config.yaml
n_layer: 8
d_model: 192
n_experts: 256
experts_per_token: 8
d_expert: 64
d_shared_expert: 64
activation: "reglu"
moe_layers: [1, 2, 3, 4, 5, 6, 7]
router_score: "sigmoid"
normalize_top_k: false
routed_scale: 0.707
balance_loss: 0.00648
balance_bias: false
init_std_router: 0.0143
lr_router: 0.000805
vocab_size: 8192
norm: "rmsnorm"
norm_eps: 1e-05
tie_embeddings: false
optimizer: "adamw"
lr: 0.00205
beta1: 0.9
beta2: 0.98
batch_tokens: [65536, 131072, 196608]
seq_len: 512
train_tokens: 505200000
steps: 4221
dataset: "wikipedia_en"
Below are experts of layer 3 (counted from 0) of a mixture-of-experts language model. Rows are named router (the router's row for the expert), gate (a neuron's input weights, with its number), up (a neuron's input weights, with its number) and show model dimensions 0-191. Each number is 128 + 24 x the weight over its row's rms, rounded and kept within 0 to 255. Numbers have three digits each.
Before each expert's rows: "gets" lists some tokens that make up at least twice as much of what it gets as of all text. This comes from a sample of Wikipedia text that the model never trained on. Tokens count by the router's weight.

# expert 99
gets: "-", "|", " |", " -", " include", " inter"
router:105124108125109111148170109132163152048115150099155157118140113129130123128126104125119095158135141078146133167170126121129090127131146095109111135105162153094128089145117146123152103150138176130109104125163138141101173094086102118165114118119139163113136089080096169126131157131136161121115123139146129178122120129118138113164101113150186118135153111141100115122163137128129110104122135142103152114130149151152095066181130117112124132153139119098137127155151136114145161127128148150123117068167193127107154125169124115110134144134098160125111163136138097135172131128104126118
gate1:151125114125157131137149103104128186151113139158118144123116129130141107135135162168151136133065117108095131155182133090118149117129121128110150109115107124132115128124118165122136174137115161151130126167090100071136147101115110141104145065097088118129156132129128124115147116101157123142125155130148105108148118137148089120116139139145116169100162176131135088142123152123134065142141112131124144129101105095170194134159082133119164148145166158144076078113118141167083115124123120167151133093132163137123127133122129138147122155128138110160147110118112131155147143189142122111
up1:101114125139104134091095177185136086093147132102124119153139122129103148121124111069112140115232119137145130102076094155150120134123101143138098130136131142139134152106137127116135095145106114097118142082165148180115090140162156110146087157138153134122121136129146140136102142147106126113100093152121151129101150129112157125145121114113131091141099130112136162141132097143153164126129141134132107127117141144106117148121186108141114117152095113121170163153130115103193132137126151103112088171130089122129133125126105087108118115101125139099117123119152135121095101063132117156

# expert 26
gets: " a", "-", "|", " p", " rec", "C"
router:107084116138097094101181100145182137077120159115153163139141098136107118159154141142093094142107159091123146162153147117120091136151151094085101153121143158101147106126118144124174102145134153149118131123118143122106169098103104108144127109121128155092090095084095172117106115140158171119096127139143149154121145146135126108169108086150159112146161102149137102106150120105105084127104111163115158146128159153132111089176114118116148118141111141096127101142148123139117147167127158133145114087157160134088168106168145099140128142139095152136115136143134146127136140158118114125
gate9:119097137112097101112172129158144159085114188128146156143119067138122116160155134142128135128122130081135134136171129087137098117201143089101128156089130165121132114127117135131128097178119158142122154115141118099130144103122087124127091120145149152124126120098122140149129137128134185129117114142154157138099155157128122095154110115152121134161128065169130121134125131123115078122124110166150137181141120109128140118168120131133115104142127111123149094136125110117095132128108124107117103116147168053103179093145160119134157090120106147113091138144107131137120125173107120163
up9:140116122144134048088111129156113140131188118093116145102097135107114121149140127116124137132106125131123133138118129153081122092128124145122152126198128115154098128152141129095135163108149154136125120110097116106109151140128109158164156123143113166151117123145147138106116154124178135123164117120160132118140103148101111124120090142085077101142154155120117122132120157141096160161123116113124155116125099181154171131123079099132135132117101153140138107138167134087115125088138148103145154157062109124132116126140117165108147163142079141101067141104102108118082110104108112095

# expert 102
gets: "s", "a", "e", "i", "us", "es"
router:135116096128116104109203087147156180075155143107154164148125081118125152134152128098125135143117155106114168146135126119125115109124151112105117162117142153098152094089131135130163145165140132121144121094120109114098174097132097136129122117113134129071122136103102145094135125134182149143106126140164124134132134137145141113131132123160170120135195118159106091128100147125123095137101109136132115148127162173142115074131097121129126099108147117107116085127146159163124155139109121150167138072146147100089148125140138082152147132141128178151122123163142124133151123160077133133
gate1:105130119164140140103145113113105134124148150150177164171129105163102139119111084110196130157117164149110126141147106118110126151152129089138134135085131124118105123121130121147104167140097148096167136127167120147125124182136133114139136129160117149141132141140110101095126100135125120126119127111136167152105081118143071129125126095133134112132170112157109115138124133126126119179116102076139114139137109146124115106152099102156101116101144104095143165073122123125125153149121136127122169138120144149209129190113132126109187123148138155149146141139139125168165118118099184169
up1:082148107114127094111164134107102133117172124130118133180116147109145135096107094150134133142107143143136184150133160137130137150154115118103163146119127115120130133119164138104125144145163160129157106139168095120184139187122129126133162132132175136125120137122144131121093120181137146144125090169093101125098091116157073149125111097107099108109147147125130137173132131115148106154092119134118138167144126157126097120129088090144086107081100124131158152097115177148074139126073134139135161105101153130134122173101088167127122153127141117145123137135125128146159113157102143154

# expert 109
gets: ".", "'", ")", "\"", " (", " John"
router:110082105147085120130184123147145179078156134106130161108149120129148131133139112114132096160133126127132155150173121127117078104121161131055128151137133128114106130153115137148117112114092125160134140136147138101083152121131135124127138107117122178110112081073125141112098118139176173129124154132147131146113151152115133080162123093144157148134200133161121079134172115121112078147150129142110117165105174133139126119135108145122128146128130142066139097152105114152107152139116148138104139102126165131113180101149137106113098148123122180133126143125105118125155140143124120132
gate0:150095106104146106162142119118133157115098147133090115124143133150180111127150157114122078115129120116101136139194095168096142078118108143096146091121111125183110126128116145106097104108099135169176121166160154137079135155129155144122103116109126188150153083096110134178127126124122153132136137116144129130155127083104132135154098160089114083098145113164114140157126146123108138116130090127123133155170138095149137117099204112111091139117148096126102138130103177150090158127116122137131142155122119123116135123129107097125125119131130129122165111089122151117150149138104109131
up0:148114159103179126129130098091112123131142075166128106104123129168145113135155123116151131134140135132163102100186123160117113123113134106111159128151118157121109138165102124141126142130102117149151107159134144159127122128085120131168141153142115142112106109080187148173088099135121156109137157155138129165128137096121111083132116099119049144114100098169117171178130156111167127122145150154121101142133134135149109151139086100117096116126104130130126172113137134141142124118094093138116148162138151152100141186128159134123110163119125162105161116114091149157107131157133173132

# expert 234
gets: "|", " |", " the", "°", "=", "E"
router:122095115143108113123185078128173134051121143112163157148121073122143104129154093123099079144098160095104135183144118100099124112134135070093126170100134153106109116126125152137156092157167150113105122103126123122117143098107115101121099134114102138106141113086097138133133109157152165122121162129167105126128124138156119116131092128167149134157137118166117101111140126152111101118125103132114154131128128161147120103160129103132127108157125178089116100122108108127094167159115162152135132103167147107078157141168158104125123108145097145117146124138112128135141121156087112133
gate1:130119104141181129151129130065105158117115147144118136130119091114123220118129131150133132130089113161114133153147160136109099135132184134079133134091148132117128119123094132142165111142121120122080110170123137104171128104114118119149166130169137155122181127145122142123110131094133125145114128097136142096111160110107116157127111161161141188138152094088105103137127141124103118141125140190131144149141134178113188130156091129130151144074141058111133121127135104137135123115129128124120132093124133117149163092117120132113103146142125151112131171117145140093149116149149094129
up1:144162126084116126177155124124132148140117121149136092108125100116142136123136128129130146104127110140158138129105111136130169118141129125131127184117173067124153138095196073153102160142161080083120141134117132156161150156099119141126122131158097118140106117159138121149108117158105127133162122125146154109146132113105167162160132157123145098106128125124107069129135117116095115118133147127149136171167138109118095149152150121151127114126173197166110166125139123180136167132158121108159145148185086097105104119112146135129151155132117150137159160129129139138149158114150164102

# expert 15
gets: ".", ":", ")", "00", "′", "19"
router:123118130123080137131177098135148161078151131116151153148131081146170106141171097122119092160079159086089137173140129110091105104166112071093097154105129154107123108128147147145132108157144123140151140127117137081134177104108138104131099147132095142122099122103114136106144116143128190108139153144130113165126126155135152103134107091152139141132137110162120120133115133129101078125122095113112148147158136146146113115147114127130126089134146160122114079164118137137120154196105145135136101080169123130086167113147165113109115119102099127137090132161117134138137116148114125142
gate3:145146116111105146130152138140146114091154172139127129141108114142099161130114136136118161143126137128128112138109134146063122123162112159078113118092170132150139094121135147154134153141152144127131175100158146113139115171107129128138108107134128215101114125092112131088117160081140163116106092145099147125141131116115131083131087079096121080134161109133088105160153149117127130130074150147138146166137036133123117108157119125128136121093129121143138142117135157129141127153130070098120127114109127181155157111132152131124133130088104176139131127131141149130125153115132103110
up3:142139107152175128096116147116115137129104087124128120135104143139149121132155143106097117080115145141145101141155112157164135090130164117152152165150127107117110137113132143128137120142157114098099124126114080148096129101179134144088136145111117128160166149122149083170130146126129152088080167100149116125079140169084109133143149156153112145102096084117156125140112186156071134104082101119154120120114093111151142141150122133132109158108134153161155136174141148121168103110147135152140140133126155129136147152148124064141128099082121127157128167158128149095124103152129125161

# expert 41
gets: " was", " is", " as", " were", " are", " be"
router:135090096119092103115213141173162122066119178106121172119135097120119115161137149110098132148107160101147160171151121120138127099127146079068101129134155163128126111124098148134133103173142135139109147114118171121118124118106122104132106124110107182099150120091117157098115120131147157119105114126122104158102160144106142115191101122133114133157171133130096128138177105105102090115127126110126137105107111133110119083174143116122147133126144109122130094135134118151142117166152161133129094108148166155120134123171164104144114122132111158140108148147129124128161123123106095117
gate3:132121135141110075146115135133161159131147133045124107122143138147141154180135151151130134149135137110125143163119135142114133114105125126122094145108128115156095117108128156142141137160160115108160155134144149112102132092138123079187143163131140113106162158139126156141069068142130103133143134119160106126171141147128132138120114106164161141144126167108102129102070134123127135135089138154153100084124125184110154093103141150138088104155143116150138133132121174173165118110139131104113117135147118151136135182139103110139050092132129129139139104145160119111128113118109125088
up3:149106155108132091135117152139152125123119141079135152122112147116119232138139138114153104096103129120118149157129131149136153129095132169133118066129130132149096118126136118126134155149116131122139124118121130101126132112110143114122157117125104103063175142125098156080112075128159146175182142126121118131148130143128110120137118132128163122152158133110120115086138119104092110086142135157120142130109182162062136074093132120127109110131142080118101140126094170131130125130127123155146129108124141114119120168141139142128133140144082136118135155176199102119165105114107119123

# expert 167
gets: " other", " of", " all", " many", " more", " several"
router:088112104128117136107161105131140134062156135121157181132159096158121112162157122114108128144114164121142145157159123122116096142111096089078142129156114138128133123151135131137131143151135174125125141126155132134080196104119129100141115095123125167103153106119094158105123137158160154129106150135124125114131161129132127088161082108152146094116157097151129107150139173147101109156118119149104133133128121151156105102183088102126165111138117106124146114152090136142151162157140137109147108111143161150117163141199108106156088175135082136149110146093132154130129104139120121113
gate0:109138112141145060130124122147131141109138116159168152084133112107127171175164137077156115158154140106111160128111129113168142150107107153123135140138146106154125144145078147112112165125086177103099104107127142108107154149122150101146125125131095132109098153118130167131132126064122118137128104119153121113147111147113149111141150134086190139112160111129108168127082112154141117114133159182154090123098103108122100132115141139064146117139133106122109129124117153108141150107133123127110103107127149127159143146139146134150168116075110150155070110113157087131145153116108162096
up0:115141105127131162073124180131116148116135129126163104087104079085128160130146142084106121134103103112090132112102166110135148123106098120151132113155156124140150162133132156144110141135084111113118119070138102104121126131142147063130116091164126139081158134127127174064119142102127128111127137108150105135172107134117148097113110119080153147143141080136167180136129142138127120117147134115143127154141088109137113114128142150108133115129122121136089154114129151083145168081149147144148103105143135091113137174161146132115130126107110132140066095162124095121156131116093144110

# expert 129
gets: ".", "a", "us", "}", "ia", ":"
router:141117132130098096129188107136147170045142137120146148174157117109138143137145167121131120141078148107099145167152102123111113090110171124094119110146137180113102144097135128093136132129144124126142106113120108104089143099124118117115104113123113130072125117096112168112137141137165162163089113119143116141127149154100163122141115083132157112134172110155151120104132130131098098119144138152148147135106135164139083074153127129101151112128135156114137107127145113134119136139131131154150117068167177148077164148179147125150107130153114156141148164164134139109145146131107145126
gate1:132128133151133136097138131111135134111137140116122162168173112150132214135127179119109104129148139112129122137162110118124136143154135129112102099114134133121095087145124124134086119111151130116149104095130192094090153064103140110140159127155138104113129103099104131089119140133140136161095131119063145139148125120109118114141143112102112109127162101144095113108103126102141143138091147124156148147136150127147109166149124136117171102134133128093120165202136066149170130145042114154151129139154125117121149109146155135130139177144121146096125139126162145115150115134129139152
up1:126119133100148111107108116147133106130074121131129107107101132104123090131144112146137148128110143102127166127063134128136140138099096107129161129109125116131177157135122144140154137146110142159082130152124093168116112180127105175146135108135149175136138117146141134155133148145120132094160139162162108111111136129237110155112126115150107105132123148107131151161132152096105106132163103080106112126134137138127153136106141103134121156124110121142117133123125157089113142127220132077110135120100135145125112153132112096105139084110117092129098095087104121164111118117164112102

# expert 17
gets: ",", " (", "-", " =", " Born", " List"
router:120079089127098109100150127166157166087140145091137145121151115153139152159137150148128129168108169104138128141158124134151093126137156117048130126136122156096133126111113143123161128114102166151128108127123113109084151094111071118151138104118143175111115097081123148117102142106155148154115130133134127143106122137107124104139098118145129119153166118110113102146117116122101089121142104154106152121144153118152132099153104116106135140114143123062135108133129157153141179133113139142174098098164206145121185149164110092116146156121135129142120142157165109145115129157107118143
gate0:144133084116108118122115121179124174129152177096149113083132134131119147128170134136151109149163169141149085123185116145137094140152122110046132128137118133121091139115124131172148122092100102151104129165134158127111134104106119123126113107140153182146143144091148114095112150112154115172134144085134142126127115122106097132116110095133157110181148107116097119172125127128098130129152095114102126109100150117170144110124123118119129162112135098071158131132134139129105153136134143135133124097154194146115152150176123097115104160117138146139084133116155105145106149151092105107
up0:116145151142145165141128105075146084117105140147113151145163119132113121101088105091114138108097087134099107137125110109111146159143122154160134161106114129101131109089154135145132128151155096098116139118130139086141138092145112127135117175147105067098120131131118176131127122111132133108113139150103113131125148142148121141161154150118101142153136099135170163154142137129112114133139144134202138127087116139122070160137118105133103110114098126214100107165156106123139103106144120206143115129122110149128108102104169164116144106097119113133153122113135162155136093104165113111

# expert 8
gets: "\n", "  ", " 0", " 1", " A", "00"
router:111088107173091099104171116140176145063133159100158150126134098133102101170151145108091098149100159089137129158159137123137090125130155096088118151136145165102142116142131138114167104143138160147122145135105142116120175095115118110142127120103120163100114099075098169110108122157155175141101136133129121162119144166129108109156127095149139134167173116140141110102160120134100078114114102157134149144124177150134115094168114107117135111153097128096140119129124123137111141175143141124153108078149150118092169121173132095141130125127108132125128150121127128135117114169118132134
gate1:098094106122129188109111144178133153132127144144115109096150128150123119164153116082082120115135146173140139127111128093116117126171159102103133165114117137111157118106112107125089150111086145146135140139115176151117167136146111086122127121114117133147099096107107123172142068107166131101095102112125133204128113187136110137099112112156132115100154104133117079135130132137148119107128116149133147108102143152128114121120138097133130115194103129123124122142122159135163107148096105116122131102192142196146123119160122134168113164106123111119141108139125105136138092123130101164
up1:134124110140169147150117146152124134138098143124163141103152098117125144119134089129106166202123104137152093149255127123141057143110145116122115145116091172117166176103133124131144118121131135141134084143150110146128127098127124117097154099123132129117120118154098112117121107124158118135116120089094137113155132134133101133114097141101126103129114128093142094110155131080148102127123106122109131095118128112096115144132134123129145113112118152142097154109153135145161166158141136074133087168172164122107119141120134143112134164137121146131173115128135123099139111122101108095

# expert 11
gets: " |", ",", ")", " (", " and", " as"
router:114082134135102122117145116154144158068135157143133174124171110135139112126144110135109108132100132107122174151153132117138114127127160125070118137114140141079131127135121113123143101156088141151118130092126139108091167105114116106121094130131123155075106077096093163121124118120143179129127139134137154137102145147140151118189134120139154130141188088165129082105184116131118067140134111147109141132093156118164149123140119147136134148145139150077126093174093123145124162140117130143112104104145162104115176082163148103120129148107127153136141162129110123119137132163095146128
gate1:119137143150136107125131100123132176121101110108149144092187107104132112143141153090127138103119095102114166126172111122152111150142115119176133143148144158148102123130150195150117105135108120123146145099145158122134116109134140085097114139153111135122151129149124149078147163096161153141139160158178099129137151126131124183167120120064152133150113128126107124087148111164097133131135191124155141139111120148216157128102120123148113109130121132094123127134166144147126114125157100128164141053114117159125141124127145103135149143135149121103127135078138112132094130136138131161
up1:137150141129142103140031116124104130125095129110118145093160117112123103160145108124089139137155138101110139124152142130127118137124112127153174145117123120104129121143153185142117106134117141119135110115120164141113122104125150107107091131141098133134145102067111124125097090088143153131134126143118098132133123135134112163099207114135161134140101103126114111131137116170126122132117139148168076147124102135111126156118096129122104122142150141122141134117159133088160127113149102167104124133203119166138086114121154091110151140094128126131127148221170152120103153103126107162

# expert 181
gets: " a", " other", " one", " this", " two", " first"
router:106125093131112117102152115140153134078145156108120167161140110132118132161149121109096083142095140117108129192136103137137091138106135090119117143135118150126127102139117159119160079144122157128136147105131161138109207140140113099135120128115155148126143095122114125094126126125170142132100147131140165160099102136115122150172106122132158143145169102177154131109137133133092110133106099130115152184148161124169110097195132103138122149155102133130139099119137091120096123170120130167132111110117161144148173144177111112143120139143082125155108171116113158128176126157107120131
gate0:119124123096162159139141134155155103109141123114108145168122126122116128115129122136083130117113123152120110156133121142087119106131131147118152123131143127126120115167106175152112088118151070142130146129120129175141170116151108125154097155150143148129108150085115167086126083131191115126135166151144133134084064101127148171153067106104150067146130124146104154062135118091109103154118118112148131125137163082154125109151130116156116119141075103135150118144155088141121128128118141105096104141142149153099174139129110164145115147108120114158102082134107095122136146126105123137
up0:119123127113126139111142143165134122130162106164109124178131095097129120105130145158122118169124152170114128153121105177104121137148158141138160107169109090113119102130128124169127108096130089155189063137132151131140152167110127111119111108154104182116113174106079122113115117156114109109148117143119131164124129114120180137129066137117125129102157162140118111119162091079110112128134111102132122160148174142114106109132088120177095154130094104101168144142100119139157141119096144141132150135140142118115147082128135132119095128131151152138098104157170081105130135100153153125

# expert 140
gets: " a", " an", "|", " /", " another", " as"
router:102127097124119124109159106125146135076132155117126160173143099138118139145136097110104061130108148111128147184149099124125057111126133090097109153124129136111147107143124157136172077138110146132128127128142161160145189127138105124163111119099143127132145111088116129118113115134182145135096164136139161158114119142105119133151124136126157157150156111172161141109132130135091094139095127126099135163160155149175120114213140107114121150155108138116106096116134116147092123173110127169130125112120169124156155135164145117156136136138098141139095155114113158120168126143107123131
gate0:137135107151131124115128142101108075113120151149121146136135039100136163137117117133090140104138111110128175119126149148101125091147173092132132141133112141121141104127107144100112128130079146095134180114128159078156147142082091137115079058117146112124145144107126119123112165120178115108161142119128131123141157106166140112134114135120123142124134114166139115101132153142107106130113182125089152143105169151111110089132079149133169100131146124167132105095135128168137144120139110126132136112107145134109106117117178121155132149151112131146096157116096116096126112188124129080
up0:134110122117148101151125118113096105156127112069128134097125140155130133173134091083090092167143124082117125122138140122119138143115122095125093087115124152131086142148141046133133157103133127128134095146131129110151138144120129146142160125117130185151114126147156150189146156123115156132135105086135134131150112148121187095136151123124101153164106130165123121075130155128124133167172176110090150125145118099111139125117145129145117163146145139136117110135137149141110169134127114108118136114150074112119141121098095157059128122138118152158133084147111131109106127194146110112

# expert 82
gets: ",", " that", " and", " but", ".", " after"
router:121085073158128115138159131173165138061118186082149189144130126124087152144131119118125113152113153095134163130135113105104091127143146136105102129132114161103145099147125102134142111164142175133124147120116131133131174122096115107156123096127122158078118106098118169108098104122178134108095135135115182132148127151108094137166084091107136102148154097115136101124132126146086093135123090144118149144144152111131135113195128083142146121135101120085135115166118143139132156165119147139139132134137137117074149137169158119146129126134103129114129108129110116134156140139098123130
gate0:119118127152096134103114134164116120102121091121132127151094118126093151087135156167139121133112096110156105124118110133132116137109103121121070124118144100157157120136130143117132140145133166119131118128104094139102147119169118134141134131149181122114161083124090182140146122087208148209086145130114120120107166146128139092132131154120088104133149091134089095108122091103100126107174091163121179128139129106105127112125138154120138124151124106133196113114139139141191129105107142129158128137134139131093121139126161155141123166094125128165178120115122104126117121116118143152
up0:151213115094103149105116130133138118156154166142138103148093131121132114106132074117142096180153161117050155121107117148110113130150121142130160116142108145123105139157123113140107142115090103147120118128081139144132075171135138138121163132099098150168105157133153126103158147173115109109146060131142101131112091076154125146171113148103122142132144123142099112175121140133139142141115094137121141130125127140162120148106113127110125138116088165092131129154136088133093093150141158146111145143123109120152141125133138081095148120116142122176097147117139127124084121132154102150

# expert 224
gets: " (", ")", " |", "|", ".", "/"
router:137129086119083106114147084087159144050169143112146151145145107112146131150182122110091083134118164109148123186167114088124109136144145112063121164124130171120159133125140134108168119148143144149136119103139163144128130151130136095153093143107129145108129129110136140137117130162134176109109153149140133152109119176121111133120131110154134092171180145135154131115122157109098082156110149176145144131124127143132077101141138148117137102141117133104127112133149118130129145152153158148156103069164136142106181118154127136114143102159128162112143112129125157133151138126151111145
gate3:120090121160124119149142102088110139123101138125116127144141114148162123155136089141119102128190140122133150157172137171116157141158120135108088104125123159102195127062112156136138129142126128122125185131103118103128103129156156067177122150093127142124142115091096110154145117125110125147118138149141126093179140122112107131140109137168155116120144112135138125097128139124118088167111114124120101168122112117128084143124132111142105106123145135114098126142080090107138108172122162154132118120125094149136164109144143130117138089177130124139116096144134128219135108153130088154
up3:130138118131116147161109037120141125130171121139129131128118131157103126159105146104176172185109071101116145126148107125161079189125124127139068138145150136131157122098159103123134118144102155106148082153118127129118127116112126112106144129145167127184146113122124101110141137104119114089140086129101151122138124168134140137120150152113180130156127163152140119127123116123128141136138125139123143075132136128134156119135136204111152121137150094148126102129100148163074138106129117157137114139121140104140128122130136125182103164115141128158135134102183114147132088116081139130

# expert 38
gets: "al", "l", "os", "s", "ga", "h"
router:103082100137135124118171089135174152072131169157165166168118118126154136179154128141146123159104140075132163157157142124088120139137114116119069118136144123093113101147125169097155127145135141136111126111153118117110160129112094099154107123127093135095108103100118146123098122141197151099103119132165126147124123144136116117156099092155168136130163132166131089121128154143111084146101157157107164107144122138126111089148126133132137111144106132073124086122152129152115131140098128135159122079152149145101154116169148074142145142122128153119128138120134131123156097136145146107
gate16:132124128131149120117124145118159123099173111128151114138124135115135120164150136141135113155155114125133129160153175102109092082131164141123137139108114170122107071092148139110117105128139114132107090077149160113111154104100127131168085143179135131109108146117133115118104108188129195104134102188102151140088124169125146109129118126175133129160187173144136122119162159098123096138103160142108132139130112100162117140114080152143168128140145108120125150153122136170129099113145110125120138133130182143175148122183127093110117101121109132132155120119139167145138128123139085125
up16:131136117119131088131117130109162142113154128144132095126114154122127106159141112154156108151134115111140156151114164121098120097116176147112166140108152158108112060101107151116115121157136099113137087130129153105131118132144148135147097096143142142122095127144155108155127126153095162118134086136160139132119129163124136128085142142159124135164192160154189098102165169106132118150088168126077128119150111111152154151113113137112150082111187137174136170126109136135130108109130121119136164100069143110116162130164169133128097132109111129150124138125157166176137123147150100104

# expert 158
gets: " the", " a", " =", " one", " is", " an"
router:139106120129100113112137117156143129082152189094169164107137102155129150128143150133102062164098116097119118151182154124125077116153177113098133159116169165075136129148125165109172108131135123141138102109145134144124130120081091110137114125131127187100089110115127147125119122133163176125122131158162135135112149141091147110145136124123151129139163111137105101133150132117104096111165091147131144124096148152104110073157110101109124144128127145103141120129146135112113116154127167135158119101133157079100148110185125094112147122105125115130120147139125140161144094149080124127
gate0:121145102121146134115113111135106128134142111132164131128114129094176141133152174122139108168141133120147152079195101111122095080113148122149127117109129141103122108143084135138155128127144150107141109127092128084105094149162133115165138102085110179160134107134108186100149131164063125139138147178143092126146088153153084105120106150166154112118123132125123135132061107150114095093099152141129139108135174162131098152119108121113124129125128127116141121110124132139095146117117155106181151061116131129135135103151122099141130134144146124152170127146127135143152147158157132088
up0:146146136094109149129135117125127132122129155147066081109167117117129118169145151106116118122133126127114109147093139183141185127133106135119176117123120101131110123089130098105188119111126114123136098169121130114108131114151118126128122122111104120128146118144151145131163144096174115157079127123117135148112093130162181160128113174107133114156112068097148089116193132099145142119129136141138103166100155139181125081118055113141146176123137090141132133128125158105145163112103128165109122122096173101153128143105139122097116127133151123096165128163136098130125147145122134127

# expert 107
gets: ".", " that", " which", " who", " he", " where"
router:123081090133121133122168113172167129088122172078137173117150132119108110136172079110105095141113139095120160166123091105131083121136142078135121110104145162140121113144127147101162108147113166142121124120126152134111144130105131128135107130111125180083113100106126162146087105106167161101127135127115180141133143130114129141165112110144138095127135102118119086111146112126119073108118126147114132139142145145110119120208127090136137133168106114091148100115114132151119169169132166147136098115147130114092132159146165125162116164124078166102129110139119132135127133155118109127
gate0:117152145109112135121146158132114169125107125141106136102139100150158131158145119115058135140086092124150117167123165135108152113124179112119136150075117115131069103130098108132157124082123162165109135106156130182112130091115080142108116091133130144153145157111058137127135124150132138111135097132097117097104131134133121113120128149172155136161154136114124129118162114136134105090158140158135134125113103123155146076114109132105125154119129154152155131159115157131123087133135101110140156127134167136098141101151098173051095124147152128110152128145160126108118130169161105105
up0:126151136134114114134126069141144163135147100061162146095117153143117130111162107157065070129142072128149106111107106114125109144117129121114150179097140126141142112138138116123118117134125120107134172092130126187130114158120164138114158145086121128127141157120155114126163105158121125134116155136118118096128096152118072120117148127137159149127132127129166121140150169173111127134147159147156142141162120111141140064102124166098121173108127119141141158134127148154091095126109109165117120139134093161130132139147097134106091136097125133074137127123147130128048117162149135122

# expert 195
gets: " the", " a", " was", "ed", " an", " ="
router:130124130125104134105157103134149129099159177084134150105137106121134151164131154119102070145077128111119129164163112139115100137143179110091133170121140143097157130139161157108183099129117138163111132094124159156154134134085111124147134112137127172086111099133125150092081142134138172154116127149140135134119145138115128138135133112130168129128155115142131102146159122130096090128157088193109146109107155171111109085146126116109141123126108146109148115162131159104119135136150168138162125084139152099125145109208164083142142109129138121125122161145106135152155115161115114123
gate0:134120122129108133150123139151102127134101099100078135141185098110111087107153150143136140101140129131102160107136128115128114090145107119156119168147160228156147133115157145157136122090129135108088098104164092134112137141122109111122108131122159130096168132121141120113075137163169132097144166135108144133161163128115122087115097140143136112117141076125094074104176114147104126154125129168131160134131103146142131134121116147087121159179110128100135152156137123109117124131155162132124120130135169171122124102110105121141125136156127129104150114099170072177134134107119141134
up0:119130117141137113107150108116160128120113165158148127134070161128084150137107105096111103136101142110173090135136145139099131165102140151094121095148085110116133105122093093154125162166121153153150184160107157161123135114128154107134112125080125096167099113118101144071160150109108125145102079135168123149105097127133114133153165136134106150125125134155135141121074150106158120099119142115102114148141136130133114140142154096172139095075143118122098085103113119149173102114131076131130130137130078132127133119146146130113141117098117124130091157135108181090112151157154139109

# expert 59
gets: " the", " The", " a", "The", " his", " their"
router:096082125133110126099203114142166125082138169109130169130147085128118127140144127134112116124133153057109120167124148118106090134146130112091094134120141164098115092108140141148147117142112157127140134109113159135124178126097085113123138112134101146081138103095085167092135132128139192140116145144124141114132145164124124113177128096158157105121165128144110093119137150133090115149129085151101140149111159171134120086144115108138152119125149131082134108129139127139136144187140126145122123088140173098120170133154148109156120163128094136131110148101124109128153133127090114119
gate8:167135120125120134112150107146134118103137125153169129139101124112110219099133114153113134125086162117119132131154117108106127122087122108120096117152135170130196149141147102107129142178100105115099120095120157139086170144151136116152112142111137135136137139142143172111124083155106130138132140109145147116156099144139140138129116126130139155104153145126133143103159142112117115121123080171121127078196130126121113040166165122139106132131126094175110134135163175147146130121114144119144131166148166128141141137152163060124160143152111135157145106144114109127110136116116120128
up8:079125141153137099113104115124120133141139116111090123081136129141157151133119146128133148137166095155140141115069148134151139113162135154120147154101130144102082114130119147163135109061157133152130136121127104101187094087118150162076053119139107083152130121103135103158131141124152130105129136110138120123140142122126113133126147131106131165124136142146132121155106090150116126125119143113112130207085151132140163209126127146137131118108135150085153115117128127106106125128155110130106123151100102108124119125104114133023106104120130111097125131120141106134130127132139106151

# expert 222
gets: "|", "ta", "ho", "la", "ca", "ti"
router:114093092123125125119226100159158162077131148140150121153139059111119149124155166116110113151136141132142136184114125122116101107137129114081113144113129170130142131140128149094153109144146127118149114093108141102107166116142099114125113120106122130073120111123115137098135134136168147137121118140149123138119168167118134112164097093126162112137148066143117128107139135124111098116091111148130162134120118144137139087171127108105120089120145123146147081097159160162129143138108103106140130078173160124078166139164122089155118124127109158132119097142141111119145135105115123143
gate1:135093142136140134062173151116131147125148084152118124110119101138113129130104112133091118122150173119110112119117116138097122067121095138146139137114167167152108093159094190133112121118115146112131104146191099106161133122127137149120132099136134130094170140143138123132112176099117138109135142139088117147163167137099150106136071109111148119164115153136138162138133143148102118114113134143147124117122117134154148081113128127163132158209127099137140096129114119149127159096091135158119113119128132051145129151135079109145135139134128111124144100098163129089104163120122101145
up1:133139141121103136070088107145145170126123128112092131144142157104172132118119120143124083124133103129129129146135136111125103106075102094156169174141105164114127115126112172119143172111139131107113113137113132137167152088165121130114137128109137128110144150132164141106137163075107181113130112151090131115117188134135155167152207139104165124118164139117123120092192136118086135138136135144126077089124141141133137111138147115143102088135142110119156069137118127121107108109139129172094152080114113127137122144155160115139117107120175150116142132119131122114102152118126136169